Experts of a small language model: width 256, 30.2M parameters.
Below are experts of layer 2 (counted from 0) of a mixture-of-experts language model. Rows are named router (the router's row for the expert) and show model dimensions 0-255. Each number is 500 + 50 x the weight over its row's rms, rounded and kept within 0 to 999. Numbers have three digits each.
Before each expert's rows: "comes before" lists some tokens at least twice as common just after its tokens as in all text. This comes from a sample of Wikipedia text that the model never trained on. Tokens count by the router's weight.

# expert 31
comes before: " | ", ".", " |", "–", "; ", ","
router:531535477452405455560489433517563457489480480540533420560541528473549447566512456506555468449445492506491528548595517504364404497514485529486459629442492565450503509490482459531577496465590547565489542531559587436561492527560469428513463528499358509481613508517482497486406478496456522587518488396495532629419460527445445470482525455462469542418488500486476507488482544572519498503475477529564496447486576492423524564443537585544387475578550529598556552531538498461480503546507548372573500487527520562455452518480479467539464376480496509505513470596557463438592528441454478530567515548512480479491507488519559522440574484460493454478561432496484502491530484538479454518472584559588430488439490497435475560532420475448450365512430555431449499541511526515481390468571546

# expert 20
comes before: "0", "\n", "1", "2", "3", "4"
router:481462452395461474589508442635526421494498559464498445417528532483587531517489464579527514452549521513507637571474524473451400526504502526481508592414496493454459524497482574471545475509628553566489572446561536427551652493464535483490509497537380519480506492454493503507480463574515517584493511477562555548478461574470456444499539440572533506454485487519415555489537592506500492527512461469467476466522525501421571577473460572544444506505535561555601546552529466466464456543554496388542450526528529508504466514496452424505503444417480457577534501559585495421542516432514472542547516480557379426520543479518507527525566448472514519405537452494544454467600555522452490521568521503625455435443488498404453541518516478464430384500463488502434463519510441545450470460613519

# expert 13
comes before: "1", "2", "0", "3", "4", " | "
router:470509473413453486632516377470490483505511463473453475483484519474509491545513416626537509497540436502543548570495511532462453508523472528465472585508481564435488457581557572524568510437681556602478491553447602450495476535456553444518488451473443457499548471510431482537429455568438447600496524507486570603530480498459451464504512388531506594433519487506509533469455538500523463515464465523468476527535614459427497569449486564534509451536559484527553498497441500479480455522556467424541442519505581547501423468463492424521474445497454476560491498574523474461563519467492485449529578501523426421515524442539556576494571474468525477483581501454521472505653573518504454515471535571556448479504437422415415561400502557514458450481455458509405463510494548605445423477570578

# expert 22
comes before: "| ", "-", "|", "2", "- ", "The"
router:490496435460434462625497395624510467484435411471519483558498495448463432535550487554495526493483510486496527634507563518422482511515478472546416531521533525514455450493518422565635465535566580621444576515563564395483515473511541407450460554520435476449599559501502532496463479499428411512443512497542540559604516561456464520535633470499488494477517478534445518592499569406549535561496447490482492528540587439510483493396483522558487443520532525533556494575428492476471447528503527414510422590515499515452456495480564420508410372479449490579503477560549442482598538426509445502568539491505442453544524435533528497505545492499591477458522426504469479496536541525456412538485529559530469519455513470437517555542466491465489464426535481544473461587465513576445459432500574

# expert 37
comes before: "\n\n", " The", "The", "| ", " He", "-"
router:499500384497469433554503438528546528497547500544620429481523479472527504486494495615503526453568496519566520563610523452489442556517519549464451590500575500517461507420577460547606456485574525571419580520477640427529520543668482409459528535455503519425508460504445471512510561521447524531537470422548531545505502475442463465534526483495507476486561520504478511540497515458476452565429473604396441520531552490490478523450525572499452508517555564495555530571451516485464483518525487407548509504548462512532409522433554477605448503468515514541489423557501435527585514525467482479551506600537498472484510458549517520521580470500570380497549395469482542459439553519544479520474507560579452511524501448417494520544504507396430417478499539545438552533490481485390354439581568

# expert 10
comes before: "\n", "| ", " |", "|", "0", "3"
router:488584478504494452533535445563508431480414434533520437464476550489470478505532441547559486501531446445518488553536508534445481535464627486433487527425389580493484447515548450501581490464537572569519617446498481488586509457467490465538528468554458505456545484503509454575466435590481487404506533553524559515504446564409489460477520392476543512399537455542432545520483559521554508509491470506448461523501524440468512564477437519537450480580580559548543506526492516502459480583532443493447531483486568580542338450424503359533516470459523442519535480572531482584497584480534452450509566478610455427503525487520561510472582460570507473452579454480511500460603545479528444528482482491539432434529407470459460476436536468447413460424453535532500494564463455560414448482663556

# expert 8
comes before: "\n", "–", " | ", "2", "1", "."
router:468502390498502441514495456537538411461465513527431482513525528488496521591476462513467572530502475540490517581531541473435467533558498429440453580458489522455480542533521491597586485502577533591501530552451560458512515464524484440526503493544433512457629469491418496427384477483357509436492450422502533635519486569511456451511559395534515543424449522469455532425507520551522501543521538427536475600535583493455595585520524600507452461517559549489530505501405499498401424503556454416525494473553530535462439544477507454607507494489467456526510468534559429531609516491511503451537521574536494401530551471523494497455519457501520489489594458467525479405653583520466467527520515539507486487455559480434464535455504470476471449517448474507397542511546489590408464358513536

# expert 15
comes before: " | ", "0", "–", ".", "1", "3"
router:538522421487399451524452423529523507453454448531546432544533534495517495578518450529588452505504489502546558552562547450527414518479491457533475598456470519396499570509504446594556512428579575600474480488519530465560506513559489418476471529494377462479569544539467535498380438507468486576528426429459582600499482532500454509512543385471536545416485513499470525409542507512520530502477514531581463431464532491445461605473570549501451428552543525514546599489529495499478412541462539383528529549536543575504482532446464485499472404431466487498510459576520517423554504439445465499574535535520452474528512484464573517550541524518573441430612495488503491481522557545463479540466627585487431534464495519442517550479454539460368495485384526429421524538504564512493404470568539